Experts of a small language model: 256 SwiGLU neurons an expert.
Below are experts of layer 3 (counted from 0) of a mixture-of-experts language model. Rows are named router (the router's row for the expert), down (a neuron's output weights, with its number) and show model dimensions 0-127. Each number is 200 + 40 x the weight over its row's rms, rounded and kept within 0 to 999.
After each expert's rows: "raises" lists some tokens whose logits its average output raises strongly, later layers aside. This comes from a sample of Wikipedia text that the model never trained on.

# expert 19
router,201,178,190,197,211,224,259,201,183,143,291,306,163,182,200,165,204,167,253,252,187,172,234,258,125,224,198,199,230,212,182,224,155,233,220,191,220,259,287,219,182,182,198,131,216,225,148,128,195,229,262,226,246,236,154,169,130,227,188,168,237,158,144,164,154,136,119,195,151,221,190,257,270,241,243,190,259,184,208,234,178,223,152,248,231,180,182,169,258,182,222,136,241,217,116,164,228,186,177,205,205,145,219,227,239,230,202,193,180,173,166,189,186,208,168,141,208,269,271,136,152,189,175,197,244,146,266,255
down0,212,166,219,160,162,187,159,216,272,282,199,182,266,133,195,236,192,217,266,167,156,113,205,248,223,202,173,196,183,127,141,128,201,206,210,165,157,236,237,178,200,104,149,266,146,206,181,178,202,246,197,269,235,198,204,191,202,171,237,188,253,227,207,244,226,204,197,226,114,193,250,190,128,233,156,175,241,174,217,192,256,211,195,158,227,244,161,169,195,195,139,148,247,223,154,237,222,168,243,138,204,161,223,213,155,213,219,189,146,136,172,201,175,186,200,163,190,165,224,207,223,111,249,191,162,227,208,191
raises: " ", " the", " (", " a"

# expert 8
router,206,187,195,258,150,243,224,257,168,207,201,173,249,181,238,202,179,197,297,189,189,222,244,214,200,140,123,187,193,255,238,248,232,234,148,138,234,268,200,155,211,174,184,125,209,233,257,202,218,226,157,239,237,276,231,141,156,121,196,238,202,250,207,212,174,236,264,216,206,210,182,214,273,215,175,153,240,192,239,187,175,195,179,249,171,239,188,217,226,167,243,184,211,255,178,206,205,194,175,172,184,221,162,178,244,163,258,120,233,140,185,195,206,180,282,201,168,235,251,175,171,120,194,222,217,189,195,209
down0,211,176,186,257,153,226,250,190,216,190,214,178,184,262,305,274,213,237,174,276,185,186,258,171,224,189,150,148,204,185,223,171,187,297,225,210,167,170,279,216,199,179,214,149,238,171,281,215,178,161,248,203,170,198,154,175,179,212,179,153,178,197,219,255,231,189,143,239,125,169,195,277,190,103,201,239,146,175,191,208,190,167,246,223,288,158,209,251,239,213,171,179,181,232,184,231,220,214,160,212,202,281,238,124,157,253,179,244,254,236,177,173,196,228,247,165,185,229,211,274,178,250,181,173,210,169,188,255
raises: " the", " his", " its", " a", " their", " The"

# expert 23
router,192,252,137,287,211,180,266,269,231,232,184,208,255,221,248,202,204,153,278,201,184,240,173,174,267,198,205,181,202,273,188,187,185,211,182,219,161,232,223,182,188,203,211,191,194,217,244,191,234,196,271,211,268,237,197,206,170,205,251,187,171,199,181,162,79,205,205,306,253,313,164,265,267,302,206,262,196,208,217,210,166,260,209,260,218,195,139,267,210,200,170,189,218,225,175,154,191,210,203,165,245,221,166,183,288,170,148,196,206,213,116,174,241,200,203,178,196,251,258,136,171,148,168,197,229,215,202,194
down11,235,205,217,146,227,208,148,285,180,169,146,81,155,192,213,263,238,172,206,243,249,199,265,199,242,199,246,243,206,169,192,172,128,263,223,157,172,216,153,134,157,175,206,203,187,188,209,235,251,208,237,234,249,184,223,188,216,204,242,257,203,151,207,224,298,229,181,208,256,253,186,166,189,164,188,207,164,219,201,172,201,204,271,309,246,242,231,158,195,173,157,156,214,233,165,184,171,237,157,223,222,136,191,230,200,205,229,212,178,156,146,267,215,183,265,208,142,241,229,232,214,169,307,223,229,152,171,229
raises: "4", "5", "7", "1", "2", "6"

# expert 9
router,257,108,239,202,221,246,234,229,121,228,212,190,222,187,166,203,239,172,266,196,214,185,154,239,161,127,180,202,238,228,242,209,285,159,170,232,161,280,198,181,152,166,168,161,227,181,151,172,202,204,250,138,284,200,199,183,129,217,237,187,176,210,201,194,195,226,228,275,212,224,164,256,224,181,202,116,232,208,202,153,189,218,221,203,185,197,152,171,151,180,239,206,144,213,155,172,233,203,133,272,188,172,250,210,168,197,105,169,217,210,140,189,161,215,224,198,156,203,173,153,148,177,152,218,229,179,205,156
down0,194,125,127,286,159,194,260,208,222,135,209,224,128,200,209,161,278,198,191,208,257,158,201,187,245,183,202,216,192,217,197,145,127,142,130,164,182,220,198,287,236,219,172,138,162,201,207,133,148,147,261,111,182,242,152,107,206,207,203,160,234,247,222,217,243,192,164,224,205,234,253,163,237,211,197,161,234,134,123,186,177,251,214,186,235,147,192,177,216,236,150,242,220,222,175,248,135,234,179,232,142,224,161,249,202,194,221,199,156,184,227,264,267,191,217,111,211,120,168,174,268,137,191,198,195,268,268,244
raises: "==", "The", "===", "In", "A", "S"

# expert 3
router,180,193,164,174,189,208,220,207,210,270,190,191,208,208,205,251,243,201,238,179,206,171,213,255,192,193,185,129,226,256,288,208,226,238,210,192,217,211,253,174,237,209,199,145,305,240,159,229,259,316,157,229,247,233,169,144,178,205,267,184,261,220,260,202,167,228,246,266,193,196,127,252,274,197,126,181,261,152,196,254,191,257,135,135,205,187,253,177,241,159,255,196,209,280,164,132,181,230,183,233,220,222,221,188,195,203,178,140,235,198,177,187,217,201,210,179,150,238,122,231,166,200,210,261,242,200,160,198
down0,203,211,215,165,253,248,186,219,216,270,221,218,212,191,231,205,219,228,254,222,210,243,266,275,217,210,250,182,195,167,203,148,213,233,149,144,212,133,285,246,210,155,197,261,213,170,198,172,190,203,238,163,137,161,180,129,230,205,240,281,147,203,187,248,181,209,188,169,257,176,208,214,159,205,206,205,240,120,178,234,185,253,151,263,201,185,212,196,286,202,224,161,206,230,260,169,214,188,105,188,200,151,278,182,170,174,235,225,277,266,189,139,212,213,168,194,214,204,171,183,185,288,257,200,206,188,158,146
raises: "|", "-", "'", "\n", "==", "==="

# expert 7
router,201,224,189,171,186,210,261,176,244,145,212,200,204,291,238,230,171,190,197,208,212,147,155,216,228,240,105,203,238,178,323,260,194,209,151,217,216,206,262,130,160,150,171,180,219,175,186,188,240,195,219,229,195,227,249,150,146,186,266,201,176,262,250,218,40,191,294,192,188,163,168,201,274,236,245,142,219,176,220,207,165,212,175,240,259,170,154,189,212,163,248,156,207,276,189,225,207,217,231,239,245,151,247,253,172,190,200,190,217,191,190,225,142,182,236,185,197,228,219,248,131,159,246,175,189,152,170,220
down0,238,223,207,300,193,267,168,221,163,189,197,196,234,292,215,208,215,179,237,210,110,174,275,284,233,195,237,188,240,203,143,134,221,177,150,226,138,178,143,187,126,194,223,233,185,190,252,265,204,202,265,217,247,272,163,251,201,183,173,208,161,184,181,191,141,287,176,219,191,175,215,180,233,182,216,207,146,151,109,228,227,213,223,187,142,220,197,179,152,194,228,239,252,178,240,246,269,123,258,199,218,200,185,171,253,202,241,188,218,269,233,171,198,267,192,199,279,243,182,203,208,246,196,180,241,191,189,233
raises: " the", " and", " which", " but", " it"

# expert 16
router,162,160,192,161,251,174,173,256,152,206,233,243,168,224,186,207,169,160,222,214,166,138,140,220,185,223,201,195,149,311,202,183,222,188,121,100,188,296,276,204,189,140,199,212,239,204,177,236,252,175,222,287,252,232,186,165,188,171,179,157,196,156,206,212,187,217,283,223,243,177,166,207,232,237,189,110,236,194,218,197,145,220,206,252,258,178,193,166,268,201,234,167,200,209,126,197,181,158,159,195,313,232,317,188,216,168,269,133,148,165,165,138,146,188,204,222,156,191,271,148,127,131,183,281,236,183,305,166
down11,156,206,196,180,202,196,108,238,248,130,219,174,215,217,232,193,210,171,181,174,183,202,213,208,293,161,184,194,128,236,160,249,202,156,289,166,205,216,184,187,127,206,202,220,261,211,229,146,192,205,163,189,232,253,172,145,201,199,264,199,211,251,184,186,222,167,254,223,231,232,200,119,181,145,195,227,128,181,220,256,191,258,181,177,224,208,117,250,255,227,206,160,168,157,210,215,151,201,205,218,245,270,200,200,195,229,259,243,248,163,240,167,178,281,178,173,201,224,141,244,266,204,332,244,233,160,173,256
raises: ",", " in", " to", " as", ".", " by"

# expert 22
router,154,211,208,219,274,190,219,270,208,174,215,218,174,222,190,214,236,134,246,255,185,173,171,211,217,186,143,191,215,233,223,190,189,184,145,97,165,251,228,160,206,202,144,217,206,237,197,190,205,256,200,205,218,270,201,161,182,171,281,171,265,215,173,182,140,208,196,269,257,205,146,144,242,201,174,123,236,192,234,228,138,240,180,266,219,171,208,233,201,237,249,154,156,149,148,232,159,199,189,195,296,267,230,238,200,230,207,153,163,238,167,150,154,213,205,169,197,259,249,155,148,139,266,182,258,198,192,199
down11,211,181,134,253,233,223,161,201,248,226,169,240,213,227,232,243,108,229,170,215,241,205,185,239,254,126,226,194,216,97,215,190,191,213,262,283,177,211,194,240,170,137,185,198,213,197,199,131,201,222,269,198,225,171,128,194,204,98,186,225,179,224,207,191,193,156,176,234,311,249,212,214,267,276,251,219,179,135,125,314,259,186,232,235,246,197,234,173,229,195,207,204,186,246,116,186,247,214,217,125,219,243,164,237,171,147,195,177,259,282,218,140,139,274,175,224,229,226,248,153,215,204,254,190,230,245,183,142
raises: ",", " in", ".", " for", " and", " on"

# expert 6
router,233,203,211,224,163,235,263,255,249,241,206,181,223,176,193,194,222,223,205,207,208,246,181,192,137,203,162,218,191,206,190,298,205,266,143,172,224,226,202,194,75,214,240,218,249,207,206,218,223,179,162,177,315,266,315,182,151,203,195,227,211,198,188,146,151,107,171,246,194,225,230,279,282,252,131,178,312,162,200,193,214,263,149,227,234,201,248,195,180,167,248,132,160,234,203,166,255,224,144,148,212,160,148,158,230,242,210,196,239,161,165,196,146,180,198,209,203,308,235,202,194,152,161,165,183,217,172,177
down0,191,250,225,191,145,236,175,259,206,222,158,172,240,219,235,208,198,251,237,145,209,268,230,287,242,191,193,188,195,130,152,259,261,177,195,238,182,226,186,209,185,236,190,221,211,206,209,293,166,246,193,202,261,170,234,202,244,166,192,173,281,252,202,247,148,261,200,209,247,176,236,188,210,239,178,195,309,179,164,140,188,202,206,217,193,95,188,212,210,231,247,162,239,251,124,172,215,222,210,146,248,190,219,213,171,183,184,163,189,214,200,217,178,171,276,250,232,121,222,182,212,187,225,182,221,192,211,149
raises: ",", " and", " in"

# expert 12
router,202,122,164,192,110,183,195,265,132,173,216,267,208,236,233,165,189,186,293,187,158,268,238,237,204,211,184,204,187,292,221,195,247,209,125,171,184,250,196,145,188,180,202,151,232,173,208,221,247,272,197,291,187,261,155,135,219,258,154,161,157,223,273,178,171,163,254,185,186,226,138,261,183,223,209,133,236,169,303,273,185,192,240,279,229,235,179,213,233,147,203,136,151,175,165,192,174,172,180,154,217,194,226,199,177,218,157,207,202,206,189,225,135,149,210,113,238,257,250,165,134,188,213,234,160,181,180,143
down0,199,251,230,171,262,218,163,229,142,133,228,192,361,188,151,180,218,193,132,241,193,110,200,250,157,263,237,247,259,116,193,176,227,204,214,171,170,213,255,167,261,197,149,178,198,192,168,276,229,221,237,192,181,289,227,205,225,165,177,163,165,157,223,142,205,234,245,186,292,195,167,190,220,196,122,216,230,214,254,167,210,165,170,186,227,166,274,215,256,119,172,212,214,225,127,171,256,272,182,210,167,212,166,199,240,180,184,230,159,208,271,208,192,244,185,266,168,239,209,213,245,204,151,172,182,246,217,163
raises: "C", "The", "N", "T", "S", "A"

# expert 20
router,162,218,228,233,232,206,230,196,133,299,198,194,245,218,217,245,170,206,235,227,185,213,227,242,137,201,99,202,243,188,245,247,237,180,177,139,253,265,217,264,209,209,233,241,264,248,228,181,240,150,243,226,224,219,164,173,209,207,256,165,243,184,217,189,137,184,135,210,196,232,151,206,281,168,167,177,198,169,200,248,201,225,214,268,191,213,184,271,187,230,252,222,135,273,211,177,265,207,150,210,176,256,265,192,192,177,218,123,218,227,168,212,156,237,202,199,111,183,255,199,189,213,213,279,183,185,241,173
down11,177,266,241,216,167,265,185,200,246,214,261,204,228,242,268,162,207,210,210,167,161,276,162,282,272,234,230,227,167,192,184,196,223,168,225,163,277,214,153,176,180,192,221,227,130,236,215,134,148,210,147,170,226,141,234,190,113,190,203,185,164,163,190,191,173,207,253,158,180,185,233,170,246,234,183,217,156,98,158,185,203,227,230,235,214,118,231,195,262,192,185,223,231,215,171,246,174,216,190,188,238,195,202,266,157,219,173,255,210,209,191,218,194,148,220,124,247,240,218,138,236,154,185,224,201,202,239,78
raises: ".", " |", "\"", ".\n\n", "'", " ("

# expert 18
router,183,186,150,218,206,199,231,209,188,210,233,222,127,146,239,229,241,154,224,233,153,153,230,212,236,216,129,186,280,225,184,175,265,207,152,161,236,196,257,211,132,215,207,196,208,244,162,153,205,228,221,204,171,276,171,185,128,215,211,258,194,238,194,211,157,211,241,280,190,232,159,262,223,207,179,187,233,211,232,215,194,233,166,197,158,191,196,211,166,149,182,112,187,179,177,225,155,286,100,189,170,209,221,229,226,120,200,199,201,221,65,166,147,153,251,209,162,333,227,233,169,177,151,275,166,158,223,229
down0,212,187,174,191,121,176,203,168,201,141,152,124,197,136,185,156,201,206,201,195,221,117,226,153,176,206,170,317,224,140,148,85,184,189,209,206,153,253,171,205,204,209,212,155,184,173,152,141,194,162,219,273,305,127,156,274,211,236,181,195,170,167,303,130,181,232,235,139,248,200,240,259,224,217,249,193,219,219,217,220,200,158,165,257,174,211,175,225,209,241,203,209,281,201,253,181,249,173,262,134,268,207,161,242,220,182,255,224,241,208,165,219,182,220,119,182,132,282,214,191,141,206,278,121,255,172,196,193
raises: ",", " and", ".", " (", " &", ";"